Weights of a small mixture-of-experts language model, trained from scratch on English Wikipedia: 94.4M parameters, 372M tokens.
Below are experts of layer 6 (counted from 0) of a mixture-of-experts language model. Rows are named gate (a neuron's input weights, with its number), up (a neuron's input weights, with its number) and show model dimensions 0-255. Each number is 500 + 25 x the weight over its row's rms, rounded and kept within 0 to 999. Numbers have three digits each.
Before each expert's rows: a language model's description of what the expert responds to. This comes from a sample of Wikipedia text that the model never trained on.

# expert 38
It responds to: Capitals starting names. Capital letters or short pieces beginning proper names and foreign words, often in tables, such as N-ebraska, F-alcon, Mont-g-omery.
gate0:510490468481471495482455485473468500507512513525522450482478520490530519469525465533494468537509491511472499500557492455481512486520519517503474500485553499540479479483515515516479466488480514487534483514498494495481523513476482489515516516477526511518506504557525532480490484503529516486548470502488451517482519536496471534503483484543552509509500535502504523508491497468484470457505502453465448508541520492494499493492466493498516512461482482501516475521476505482541419498522497484505497518465472521494490495523529487527550497511496508518540506473518499474475511485492532478496476501553511467540498492514463533467454484455479501537522517490468506473411506488503470516496524488448499486494532490524508499502468470488510524485529478586504507461482486496511538436496474
up0:526432533500519491522505547509511490540499519497487493510522507495497477480495476483491464505537545502506513526489506505520517530458448521534518512506513520497488510523508509497527456545508487506529544484509490508478482454508464518486519509502511518495466495487469513468512505515469488522470500514496536514500506463495516447527512521499450431461476510473542486482504478502517497499501482459573522500464487482497468496498505488497516520491571502532518487480474518517514480457509496508502501472527504487507543488509419469513526517498533485484507503508496523531456500512482492512490495497466510500529482488480517493520535492499511537490506515486518521491478464506479478485525524484512568503499460543494527498478493526492537484499512539475553451491485521551485475520515501
gate1:536466519486467477482520478486509492500495507460491495522560486502498508488494503489562492497545493490504473472446525493473504482443499476475504486490478510504515532493486533455464484495544479469506507534529508503508528468516533519505473515491511520543495458502503494520549487498427496492543492500486527446536502508530494525503498498540523489515471477467530516558508498488500501522475510455518463486532500496468532488497443449509487479503538525505519528505430473496513466516522497500494501554498490488494523453543464487441491549501516524515486540456517484522519480489536481506508493500487474477526466469481492504492514465529465483499482497474507503520504508495528539468519499504545466503487492480540512500523534552457446504498461493544527509519494559469475523509480525
up1:524455545526471480501492519522477514474484507475522485545512487473538477510474465507508467514470513526504502502530533518504481455510494483499508582499488506458524520482484446528501504474503504480538469526471503497478489523485514517481498519531464481471548464511537483550494445528492495518502476485544500474528462460481464513520507471480420454526511490505456489501540469469506478511490511522497505505504522515527449533512495492467501502463528543485498497503485501467479549472458459496511455535507486509485443539483483508461500496520499499512501496445486515504497519516506477472508497473563529501480503528496478548497526486474473457482445482448475510498495464478443466494507527454445512536508519550482501472541442464504519491485495503504538498535485495488512535485446480
gate2:502499505522520463502513531457495527496479489476503472512477539518535495460492473490518500511522498507537503507476491496506475502486512519498508523491502468464521505465503496500541504515528462471533474500530503525500530522482486485507463469470525480521486479491507504488478476513501504505530529494563503509502514507547504520466527508518528559459505565473544534483487522514538496498491480516494487541506519499474550487536510501495476542539518467533473559511489529475496534508517504516477470512546526479499481509525497492508529517527529554489502487500477511467493477519541496519468440567522518501489525475522524525513460473472498535501553531510443530529525535491524502521471518477460536517480484433506468490513510532510453418505471499523473434507505446487491508463511478
up2:518505481499495518458498488492509531483504479454534465492519538467538474526471451502513477551432488474545510460459534492512521529531497496542476494505497504485534515495508533554517489483493498531497536468518504467514451503489408535502463510489530488512512527505547494520518504513479536495509542450473473490481503513523487445515490543511482493547485495509551493492503521527470462516479521499529502495500484476527497518482490517509520513495517509492521552528449483502513507488534488497481556481517474514487477470536511563492517497530471480477467481503485523500488485501466513463536523476497514496514512531493489516496458506503518462465476485495485512451479526490501555494438502514492482539504527530452532474541496546534524499486489475505513512520493541484529491462522502
gate3:506489518484511475445476521473481533522524518498554530488460506505519457464495519465528483494458538535510505487527501485477521505508519470519512499462491464483508498497510532541494499493523523523539527504516472502512475496506457454489521506538498531470520454516452485524505495473458497441523475510473533502455476536464463528477510501507513474474542462511500498457503504463481494480495544519502504507565492520513487563496495510481501469511485479504514473461475524464520486479511453506485470477476552513512503477482467513517472515509484520540499510449491492487494510515564524515521495498479480493473541538492488548536463508506498509482507503510484538512508475474513480506467490520485494509473453513481491494463458523513462533481525521465511504519522524489482488532473521
up3:516514509508494473508504519523496507507523478524492483536481454512469506561497493494503499484512533509477491512509458504508502501500515512496513525513473472510489471495481481507454529520480455486482540496466448514479523501455522534465514509532523470484497515515511483516529504537464482527534454503538489510489484475525523491535493477455491518539502532544480497502460517508460486480441503506475488536485567447534519514540524444492557513513480471505491457459498492472511491524509505517527483562467464519468519485556480462486496489535510488545501514506505490495530460512501521491512493521477543503543506476519487481491476497526515509494484469499498506512505529450507491460495472549523474512519471492517531442504512492442523554532517483554449476494498493494471527482460501
gate4:497504526482485493473497478512542476541490542466472492476498548503473520501459509507493541469482494523508502460501507467494496497490485505495508494467467474473487526506512499482450505485530483519479483457536468507525507494469435520518494539498516486500467531517546479506515461530482480480514507494453524549529459473508503491495532530475507508536472506503497505480530529507485510508545480487493520509477501475484499477525476505444445507492539495524509465493502446497525485476494512485473496469524476502554501506488515520540490466504488472514492495517538495469502494508517534517484548477487500490440463461512478518480537464469499517541524497506529513535465514472460493484502516513503502490466535496508513500494523493533473517548496526489508545517503476493489478518496539
up4:488492459566495507521449498501519510506519517509476492519519467501507459502530471473551468452512471527524508490529545533486499517465512493504474523515484522482475474534498489464526503538502519491543496550500500494487521476525505474521499489502524494499497518483489484501501466514512494506512579506515456522541468509464534504558488467501528549491509541497512524526491510463517528518486496527487452436499456502474496437502501550544478499474476486546501546478508494468481532504473494488510458507502480514433512490527519458476505512478526490467530521537486467518490530531511441457493495478480534534513473536452492477487499537518497475506487514497512508473458516495515491508475491463512524512481515513493432494560493506500487507488499486504482504470563510493483506455504492
gate5:468484496487497529474526488464497490509503517523470453500511510497491507510482528506565454481503477458473483522502517476505493504460492465474512488550512494485519513517525469511497495538478495533524498510490524458501508455550485513480486449494487469513491535568524453520476473501488514496473515475497519494474495497500498553534485531488504497507496539498531552498510465522481513484486511511511529507445522493531482526554447514472512506499508549516526433471509489486507450450502523495474533544453475488531550497487521540468518481477506489485478549484509500527545511493484503465486496502499479501479489491507526544535493519501483464485502501508486473526482483499464547485571473534465512498470457514529509503481531508546461476479516479473514511480503514530498475475446512
up5:498456525468556495537471515514504517494494483501531492492498478544520478524453481508526550499522484511495512455520473522490502489471490483463510534511531504493480534508486514531496521474480468486510467553511519504484502470475498514489537530493488564502487545499472441492525460491441498517499495457488495464503484498506560473499481473460554503510507508474512489507488467536524543487513467521480531513478553446505511496467473492516496498547461456489498492520525497503520513517488501476519457511523538427530491491509494525508523499523494518505502460522526505514523461509490488495519504463500484495490513516514510522525497483528529533474510510501464501465506476543502536518504496520487491506522498533516464497498531507497519455497504510467497523511514492538533460451499541
gate6:489527426455490488518537498491520482515488499480502513484469512473490482487494482524502542518522535540506501497521478516485514504558475530478470492504521506539521528504508503500501451528466464518509514516514508502503490512551485486486487512502527475519503527522449518490473510504524436517470469492477512541467503522473514494485510510509482470466469502504458478476482459497493497530505478555490490474541511487461517475481509478494492482493479512519531503467473482481478531509553522503529509507492514500478482505531483491508519464457507491545508502496501500495528469477485517492474483498513496464480491564466499516491513465489548523501486534524473513477575522489527506489512474519536478435458518496506472495520489515513495482477454541477502487465449478506494500458478457
up6:522500505520516471492533488516486493535543511490501471479505472488531453527516432521475490488492540519469486493445450484513468481441505480473500508492523446488552479497461508530454530518494500534483510510538518544502484519470543523508467503482478503519443488484505536477484529504463460518482492524509471448472526429470494506472467512510533493517514510489520487464524482519538515506477475472493521443504509532535489512471518509490458532471549538525500500495481498501472511503513529510484486478529484471514469555525493523442509549491506479514527476519500527510493481461496495492491557485517488510466496508494549496509509487503493466501511497506494518472505479520512510516487456538440474490533514497545507504495509515497496520493465479450525518507516537533490515493495509
gate7:464470509480494478472486532510516473500514484494479493452458511502553542506504471538548505521508486472505474499558453486505474457482513514505471515472531525519425508505489482489458528512468510465525500495500502499541547498471523512506468473486502481542482470477541482456495500482522496476494490499501485523484449512531496514501482512503498500451504478503493500445517515532509462521493511480521469521486489486502497481547515502513481477484514483440525522523501516438521511510506478511509435533502497505498484484477479479533551517490480511515464537539500516504507501448473461477521501496512492507493509552452525499527510510460525501476516467495484511445533541503467444502445493525507530519501496455509515514481511484481525482531494533514492512539501477518523520532525511
up7:536473500524469520521488519542474494509551523504514526460474546528490457519536474520483466492484498495505546539486470502463482542500495476493521472529478507477511480491485533526471496464489495525483519528505547488553495522535516529526507536512459469475536544467511503532473480562501466509499492482520494464515489486497506444516450512472552517534461490491536493505487479482473501499492515548505508504488512504519527438469533497502446521489480481542530473507459546496508510523517514495487474503500461555501526516490517511448527491482473462506502486533528491548495477521503487504488480487495469504520508511491515482497508504497476496514508480536508504505503493495505494462484506520500505476463551436508496534498493497531532455480494523500538474492502485443445484525490516

# expert 62
It responds to: Asian name syllables. Syllables of romanized South Asian, Chinese and other non-European names and titles, such as Pak, Bh, Raj, Qiliang, Kismat.
gate0:495512522458496508492465486518508489529539462482537504482529506505501520515535474527489450497505503461474512516508514481451494523520499505482495501517495469476520497504489527532584499491477486493520524532503509509489500488477515512458478503499551514491505507472508485503508522509474505475525479486537482477475521579498477486494500490496490515515509524562463542448487508477465510478538469495492477481469497496508487500515465481517472491446530488492543500489474496512501552448510495553470459492509520520528468498532496536504478507527490539503522483476501491523488464486503538504565495488487527485514476494497439485546465538528518461494464537454479523524503541484485491499485508507483528499546491510518504501483508507507488485502539503534498459500511541525509487506488475
up0:479494463529529521473541476459520483510494500523483495489524509501486518494523518486476513492468485515528527520503521485472490480510464505502490476531516503503508539542514507503537501538501486450474495511540509537521490525452512493487504514534493527460520484478530540535477510466470490545497502497477502457502437522480519531490488500481489450482508480492484494530471544514496511500525505504518534493453489485479500505464529515525506497514501512525486553459490531523524523532509472459539525494457435499481519503480545496530549513533494518515492484502529509480454526521493483506504511471512475506493496535509490518516478497481510476548496525484492524509499487526545474475472487514496521427443529516465501494504475498519515493485512474475530529490517459499513531494505468
gate1:518509550479504470459496481506477466510509516510468531490494460511526510530532455501494528489522470507481483463522470517494483540492495506499500508528534535504496504506524484477487513501510512477499543571502484552483529509535512496486515517488509498507494500479529494473499536500549509475556532494493514484518492509493491481507446501507465454480477503517477463497508538458477528468493503474506495504481506488527515543515533550503462537460539519512456529517493529453462477509504532538509478514492490508499482495540540506527479533461478490508499496475511537526540534490524459465464543531531499490490532537490505496514490517457491492482517464514510474461481563504492531495480511502531503474526501475518512469485472485486485462494520501517511552514482547504510527496532528
up1:501522502499552520455529465535469525502508529483507504538517496506519529504520473484525500486514479539489449469484524502462551485533489501474521483503484494475491461497484478493480503432474536465487506513523512529518483481519516483466517537498527526531479526495491456510489540579498450470556498489518531500493505476520492507489502479486474475508497479512443462512458487483509546484462475537476536464552510504474480504487486487472504489505499513545501531461523493473530513486494520504500510501493498533496492483500485478469514515507483512484541515491508515498499476552547505495538463497485495484467502539477526488540494513512468512518538506481474482532515481508546511519514483507491495498420497522522512463507492496507447514486557477523515477520491529530517491502465490
gate2:549525482502495494466474507535463513456483480484509537469475509514495478528523475526546501544498483539520499554492485476504530505476479506485469533483516541511531478526521512526481513518475491506515522481466541506540483539503530520504554499535489503475498488528467516536540497486495479480508473526499472493534503476536544518479506513491525524485508517555493485478506529525495502507499478482485515560497524536527501554490492493525491468545464549537452507469512504473486499504566520523498518519494496497514548459490503448482507524533472475507467491486512496514500474508492515501497484523537523513528480534489542524495515514520473524514502514504517500496543538516527528498499563512481484532454474505474509528487481525506530433516506488461513513494519521554528466462523499
up2:513472448507450506499513505470495531528506524502547489494541533517492506498486497512475494509477487448548486485465528504523500474474522511506500534503500489495505519516511499496476550515477480507478550486524524538483511549506514447473503449511519444494503513485458495512509522486533516508544494490481527554464504494532463512486514506510441533499480543512535501480493518511458520508504471498514488521505529501476479482481484460523488506488445525505439499496536476522504507509492518497517571531504498492506519489466517468477523494472485516535501534496495482487480525503487481471502518537521511471428472517558480514478503504520479560467509488526482507509502493471469483448507522522485486453505514498493494481509476479527512515498485549485513529536498513498522502502485512
gate3:514500514512491529503486471490503473569522513508517493489503513506526485478470496534526513494492507494461490505507499450508561485466470468542497540501561520534513518534520569503520489493473505489454494500502509505475483524492480475482497505492517486499520515523451518496506486494488487532524542505495478526566554532487472470475480507568518523457480556490514527488518536510502496485492525478505491502488538497498529477440512480559504507465510523451514491451488511513474485498504514484510490484451480563498489481541521416515524523477498497459473490488506495551542513482527510512504469522496514506461512502468476521484532560533522494509500482501515502520538489494477483567503495480467511486533512515498499523469514442476495533483498482514488499469520470514509550517481482
up3:450487462493526495521502480487515534484492475484491496476523463503516528506440516543520476515540481504498494492476470477499511527506531532481481523509508481473505482465522520466527584440480514496516526494493530496477496486504522485481454477460504490567495489466510489492477490494478503483464516523515529491477498495518461458517503485473529536491495487503499490508526466504490508432492538513555510500488493507568494474497478530480491506481449480494513512497496518518499495532512518496494498480530499562472450483500527477514471498515488475518483534478514492461490508491506486493515490499526480485492496505477514481473514530476499526496487496507472455454471522517530480521473543493540496526486504437494485506484504495523496474476530468553507540485476473480488489542517500
gate4:514497499522471519487499519463493512459504528491478486484499535506506508526527512498505513504496519538525510453508481521504464471493500481526483515530482476493501521516505493530550527534514499497565509506504503536521505429463511494465484475542505486497452479470479518461501471509507493476510508519494502546489536494492450540509495490519503528503483497495485514494492518522525520473501549521456466522473490521513535474505484474506479502527453510504418501511546530470461523494505519496528533460499525478461489502548472529500501495476508497493518539494502496471527473520512523501524509517450515499510448487495520526471517543505528548527486468510500499451460561535492502522521525515494485546471507459472498495491519489480493461492483483483512528471525550526525534497516521
up4:485493501485471514524484482543514505503528492529531556465538459461500517495470463474542496489525422502467500475485480518493509498483505491471473453474515504554485483472493477494483513475511498510479470493498541531488483493502480498499518533478493473480507476491499460470456531528514497488475479469476480500487483502525545482547531509541541492508481503479494477552515502479530468476485461484504500465480488488475469507518464470491498461476506480509501509497548499506494509548503486492531468543486479483512503532514511525504506504517537480510477540489476493474493490501482523496524491509525489527465468507491460525515487505508492512457470510491539505515547493508475468537464516485491495467521457498553468462485474495501490468559482479527488500493501490478484537456501509
gate5:495480467470527524526522493508549479504532542554511508524489458491519513460503477481523475501490496499476502474507472529495483545565508483475513499489460463526506581523513486529473489532522481424508508425478504493487545541488512539440497481496491516509502493538506530532532507483469563512466491475463490495511505484485500519541506465539491477462510468497511490491507499493456469503510496527525500482538475460486518518525538530483496507506524554517489512458508538509464512493483470473475532542489506467506461470493477473492482527455498480506516472484488477493508491515502483507553501497471530520501478451515478515510477476498485499477509472520480484539489522502475506514522513499478528518485510485495513479471509523524519522551548548483475472542521522492545544493462487
up5:495556521485504478499475550484497558578454482538500455486526528455461468483480492484499508479463461486449520520514531512505466508507507509521498496488493519508513503503476491521527495539496491503507523535517494485494460510476542496472480543504489460474476478530462494509454520472492514472510502464469485519478499486480498494481496468487503476462493463504509487494519505534501511455494448494499462493520506492501535479497503501479499534516500534475513550556473542550481488503520516484493502509470519503495467516505469526497477502500445536466488522480546518527515549492525521496494495484505481466529487474473521526520502533496548515526495432488540504473517525502505481499499502476524513493491516432487519468512497511517532478454528473527513460530514502537499495501478511
gate6:495502503510517517487485537530472540505522471508520496505515520484488481538439529494512462493480451480447473533506539498482499530505527464534488516506527496450510491453505486465494486505534496515545515490479498465490495545502529480495486510477529523507521523518498463516529534500492472512480511501465491462513498466487472505451487497499514551497490503502478517495499484495463540494490491506509487470520515490536527529495439473489504477505477499488506519456493521464478531441483509474554493521511446476530504522505459489501460502497474514508497496510521494513519487505511522507485514477550548533480479422534454522499510528483499486516501488473503471549511465499482488507500502539452537495482433483499492479500485501518486520490570538457475501484477511461486539456516499
up6:452514493506490520487548543488536522523528497504483528490541509530488523464513523481499476537487527490512452519521485471472501527498510538472486489505507491518473479464488502548511489551505482497492538499505498479513505496484510502474513526483504498472485521520520497519522474532498476504494488515521475468507473533500500533469494509530461526461514504463559487493505476498475486520545543484568502508518568500524498540508529464497508488471514502518451519509527537505481483488465525509467487485495509531446492507478497502481466484479508504529512497505525481506522513494477528492513499498450523502514547479485489519490528502551453503482503528497513518511523508505517485479494517511479560538502509548480484508528500503518510448475511546470510477541488490492509544494521512
gate7:466511448482528494505521526466501484473492545516500520541491507501476479479553512505539480476503526488476484500525492450469518532519513506504505539540511474505459510549528475465518452537502540466513509466496476491477517510421544474509470491500472482533431520523520493456486469518485488471500488522497445507508551525463498513510445519478490497537513479505496527477530507513458479506501473473468515509490485490472490470450485525515492475520506561524458549516510453511512491486562473461530488483511470536457518495513469511486482443565474494501530504503512479514511503492492490520507515524540551498573490481516493515490505500466531525481504450508514489488456514472492503499518489507507474482470494528488501491478443500545486527463475529504498514537463501476505459465483499
up7:472466505541490493476499462491497496512452478505491475488499550514506563473499480492463497513494471494491519549503496508490496489480508518505464483474490453488485470521504505525539510481491497497484489479516494522507500511482537525546507486511514482474488509470524504528527488473457514460464495509529514503480472505499508500472494489497480525509481497494541507474480516496455462516464490489465556464510480472480453500502482483482506576487537549493551479520456515491527466481503484475505506514569496487492499456496489519507464522489507515474474530500492484514518500443476515472509501481474452505515513476500508490481524503495502541536550491485515450504481492523529512486518473519477490519532533510477499462519520491447516527488502512514511481480475536505488518527442491

# expert 29
It responds to: Institutions and job titles. Nouns for institutions, posts and roles in biographies, such as University, School, League, President, chancell-or, lieutenant, photograp-her.
gate0:513517524486547489509506475470505515462490507482470513476464524525551538474450514508448549492466499510505494482484514461499494506469476499521488477481529477484544453514436503473493478505532490497502501493512486484559500507455495513496534506497489483516513478471535490489457457500526495519432480495525506513495573475481506525484493499505532446520502469501510481503508511503479501518471505510452503484462493506501543471483484569509512503509482532519486509479474506470485532474501446502505505480527457525474537499517474479512514463511478529465520478490454487457494504520446526520477493472513528511505458509495506529544467512465509474515495502463547491493510529535529503500539549520487524537491538519494488512470505478454521505457517501467492468490492463501480486542524488
up0:524494541503498494479478480510472520494519533488497487544467483500453518523490501485516450559490465517531468476527422498486511488510493468517471533491544531486464515489521507520470503522554485463501462499518538514531500457490538482546496486527500484453483506490465521468460506524466495459475487470538521506459466530525471522422528474470514507490533510480486475518533450496483497489475514499479468508450518503496524496467531484484498481513510515511510520481490479501487505468502491533449489462503518568498535491492527502495531499474548532457480500511499480527515489518528510509568501537521513537453519497511504474486502438487500480493500528504498479481525486486486512488524484531524476534505473472484513508528478508561481489474506515510478508482542485514482525520463503
gate1:480476504468484487480553506454528487462520503489504503493506519499490525523517496497524482499463486500502524493500505483514496488491506460485503465555460535539546477482517478483519511488528495498494515515510525489462486534488499476491489498471476497466527522485497538505484505467488513576495497497467517454496494479502478507458513490448559469522534509508507474457460492510472494498494515504467496497511488500507511509520532493503467470461492497539518531489498519504469458514494440507506476462532507519511496516455507505502542491519532463506497486510484484441542514495506516482486521522522472525490478474489538518520484489505447484484498476546507482554522557481522503496524503459492490526487528558530466485481498444536494439443498502467500506495461506500490479545485542
up1:495490490450516508495545491476520489488501483471536502507502480475509479472468487493481540511504503506516473493510500456551520525508478493518523488549565516500482519486519480539529506501504550502562498499517496495470492470523526507475494530473502463505510497473487508525472488454525482518496512478475472526480560504479479483483516469463477505515501510478534523521476478526496481517517458522495525440488466527525555473534485548489516515477501482464485529504513532539499537514445492480470499533522561493522471535485481537516475510536482441465534509496492508482514516497500486436497495512480472457494499511496498522483472521494478443523526481460522515492545474500519523505461529499504499501494581512512501516467529462525494511469493504501487533515508505513540511491471552
gate2:503485534563508490551458492490494532499515516514477476484480497497570466499495498481467529506498504502506526469491506466504510502507513523557457510523466529502493501484501507510482539509463523492463471512497480521528474530503509489498471555493486525505547540473488524483461502558493538547550517505510502542529468512499489477472535488493519524474532479531501513521482499485468504499484511549488491504521471492512479467577505475517539490495515527477494502502492457491561476511475461511529512480475475512492473469505491551550545558469511511502494515512519525507490485508551484492537549519532507558495517482491513487513487470476532443487532492528505481511477500501525534505504493504533529474494465534506474482500506504502489486487471465499447525470508524493518452521473496
up2:475479500519486451482477475515469489510501503512489474475566470463512465470554504471513479521482480494491508489513486472497494525509513484477553475533504495519505466545483486435519490491518507492478484527502457482516510481464544504486502501500478511490510506550499532515481565492528511496479558523486487496503484515498518492438478491488469453493483530520505481489504507490517508502471510522497522532556520523511505499494527527477493496490540508498535461534551516488528484513469435496545491488514483465500537545500502506484541465524491480476475460466488477515500491539530522529496508502502468514486493526506562508471493557460486464507502542495434547492512525469512498517495460505495494494514499522486511493475536526482512532509498520491483448498477504525493457512511470
gate3:494494495464483504491552498437510495478496497475491500531459448475496531511468515513504491499509457479462510510496511459523496471487491521448529496466504528563506464496524508527532537488530492475500501526454485545508488508499526493524508500496515519527482446470519522497547533506467531478462535512491479487536514490464539499478462507483496473524485499464530465519524496513502499513552507504473528494494502508504491483521525525520493514501529505552468533461512504505471477508502484521492555445454528532520489480501524487546469464502481480492493500490468475520515495510537523509534510491528534523483487470527497478503510518515478519484468498518499478495551503525525507462452502513518502497467520478515497487517479535515533489473517551488468469508495498520488447510452523
up3:450478491486502461451477516528469496515478492536482453510504498520519460480486510509509495520525511506502482490478550485505527529478515476504503550471497486461497506468471513505472459515488532529513502479487509555487525486502508496465534465474494490512497515468478553464510520519516534489475583449494505536543485507500446485518435496538486502517493484471511538469532496494500515526495479504517492505460432475496500478489499504541532548547483540494520494531523507536512483450468546490518529463503483535483464507494512495512459520490470482527514520458463497510486492513502498507513560483470495469457492525536499465475478509481500466485541536465536442483492505473498508474528514544555493504501513511490558488512512505511509481494509511481484528515466468523457491480527516
gate4:468526488570453503516475492490513506501515474502538540464467538483561468554540533510520482499532469465469472520448480489515520499507499467456478515494519471516506436488484499513476468486486506460503459520480502487467543446511566508505503447511496485513498501455545515550505505509508506469472481516450481467492524532533503499504524498552502491528486510483524507530542508521463524513519511490459477473529480477511463494457508504505479494505484518493491487515467476496542474500568515472465511527528462494492511511533493493476503502511505498506482502493511514498490506462516502498481498523466473535509497536499505513459520483522516488515515502487500508505527467498490502470483490488493465538515494560455487556551518533502541510486482517475486525495491544538463463489511496
up4:477510551526505503510503486471499514501489472535486519452465486495495554497508450476462509468460517482491454473512489483477526507483497500479480418483496474458452466503490490473470542548497490499512517515496500527487522508467479543515535472548471453491489489522516496465467498518458489486486495527492453459485518506512462506476516538486512494508497546513504510497476536494521498538482508539481544497496513480458519488526500521467533503502560486495476502482498489513515525508498541522483446475513447512513489505468516474524453488514462538486511510471537453485525477497495534487531490496510498488513487524482498486523532476517487477471494532459462487517493535496494507519504527482494481492456496510513521507532486502519512488492487489471500461438456491517509495533437507
gate5:516506533504488471507543506483488486513495487473499476513486491474501521502547496457458461476491500516510487518508456491492480492511502467507473540532493530521506505466501532468495523470501476487514500550448556506489456520490513537466535450544503488501493498515466517557523486546512460502521482519467547486509497523516489514528493507454506501513471483519462508505496502543502521452458489489470493482477517509482483490483439523494539487480498517479493534483487529528502535494520531544533512498488502515526498516544487469486495477459475504501479522486530466493481497524445519474463519481521490514491518472483541489485545539509536489463516473481473525501535499503490512503548505520520452487465537501511500500503509541538490468493533496476463514539526479508559447484464506
up5:475511472534462481494480498513442497470538481445516534503463465458508525512528533530478516467472480467531476462463519462535493496468481491506470435479523482482493519564506539471517469467475521495522503527511498489546473451526466494467501516521497480491476467464449498464483508594507498475518553469501517492499464436508497549497510499469500487484518523507501523509463524537531492512499479493471477476475534491443505509497510510557473500487466475492466498467459507482504467493479507476500488483521483497490522476478517483508477509485484497505468459497508504494516511521504469520482490484505536470512454516504487485494455511473466477469493499494498513480497516500556521525465540489552552506510515541494493500486522498507500457514479483434480490513482507500465463491495472
gate6:451437503523478536508459495492509455528465486566542553489448536516510504462484447504462494484472488532492535472507478468488448509494512493496530534510501538507521508481495497496482504496511513505514544522485504546487504498486485506477554473502513506517453483506483507514531500539487448518462480523480460515535509509500550498506503505481491476525465538505506544530494508485512476457490499486549498486508534477520456485502515543523535486487514484493493494487527489493460507538512515478503503486509473510459488500467459536512429505544493482515516494506505520473519505493513493525498464471487487510498498482505519480518523509533521474447487470519530514476516491515508477496489468530511451509493494513485544501527529495454495466531525481561460502479502478485561510509482495
up6:533463509499513497518459486493468429440505502506514458495482537504510505455454478491494539508531467479495475512479514499467493472513485523498493454531528493481459521497469505482519470495502499535467494475500482491460477478453534510491470480527511519482480503496499441523458477497501489503520515511486487533530459475535514520498480499480489520489517483439465524497523491537519490510494468489457509516508509480516483514466479485519518493513501487516510473546500485481537467527512502510560492499509484496502500522525441485506464496548495522486500519490518484503474544489481482451523534484451517474490469506503520481507521461522558505519502511533512539474506466483543517512482478534477506445498517500498507512522481524508492482427457498488532542539523526498494472522499478
gate7:497482494520525508519444474507518521503508527514484524491502476519514519515503522498499497529533469480484505513506522541515508503508550527492513456488482517520500495460512509531500493486473467518482471504504461497467505518417503475547482466534503485457465470520503531501504483534469473530507483513499469526524534495482483486473469489507500482499502527533461482503548485477468499510513513514544510487493473484474539479500499513488497489507485488552485507515516504512499411532469528525498539514528452525470473483470443534470507471460496516482517517521508483490523532485489539483519488491478496488548472442445525463504428464496498501483473473506482501510498479505484475476462486514496496486469457523496493443496515514514478471534497537496507469456492506515476516520483541
up7:522529515458488501503450541444500506513498499464475496510479542491476511494498485507504520473545511524525497531542494488487535477506465554484532493492527543423464484512505484459517500478568476511507526503498468498471454514497508443501512519470507510494497533484512538482506524484511467509547477519520551532518542492488480492520505486480467500519531526495501503489503485500529470470514458506516488553481517542523555501501472476506519515560518543508513460495537490512500505457437500458492477483499494479482514562488499532512493511513562452480484513501485531471515447489492494512466487513499513510501519556514477486515508548498493532458482477527514510491499494464497510493502451522498491439507514482485479521486476448476482487517485501505498521484481484508495474527482498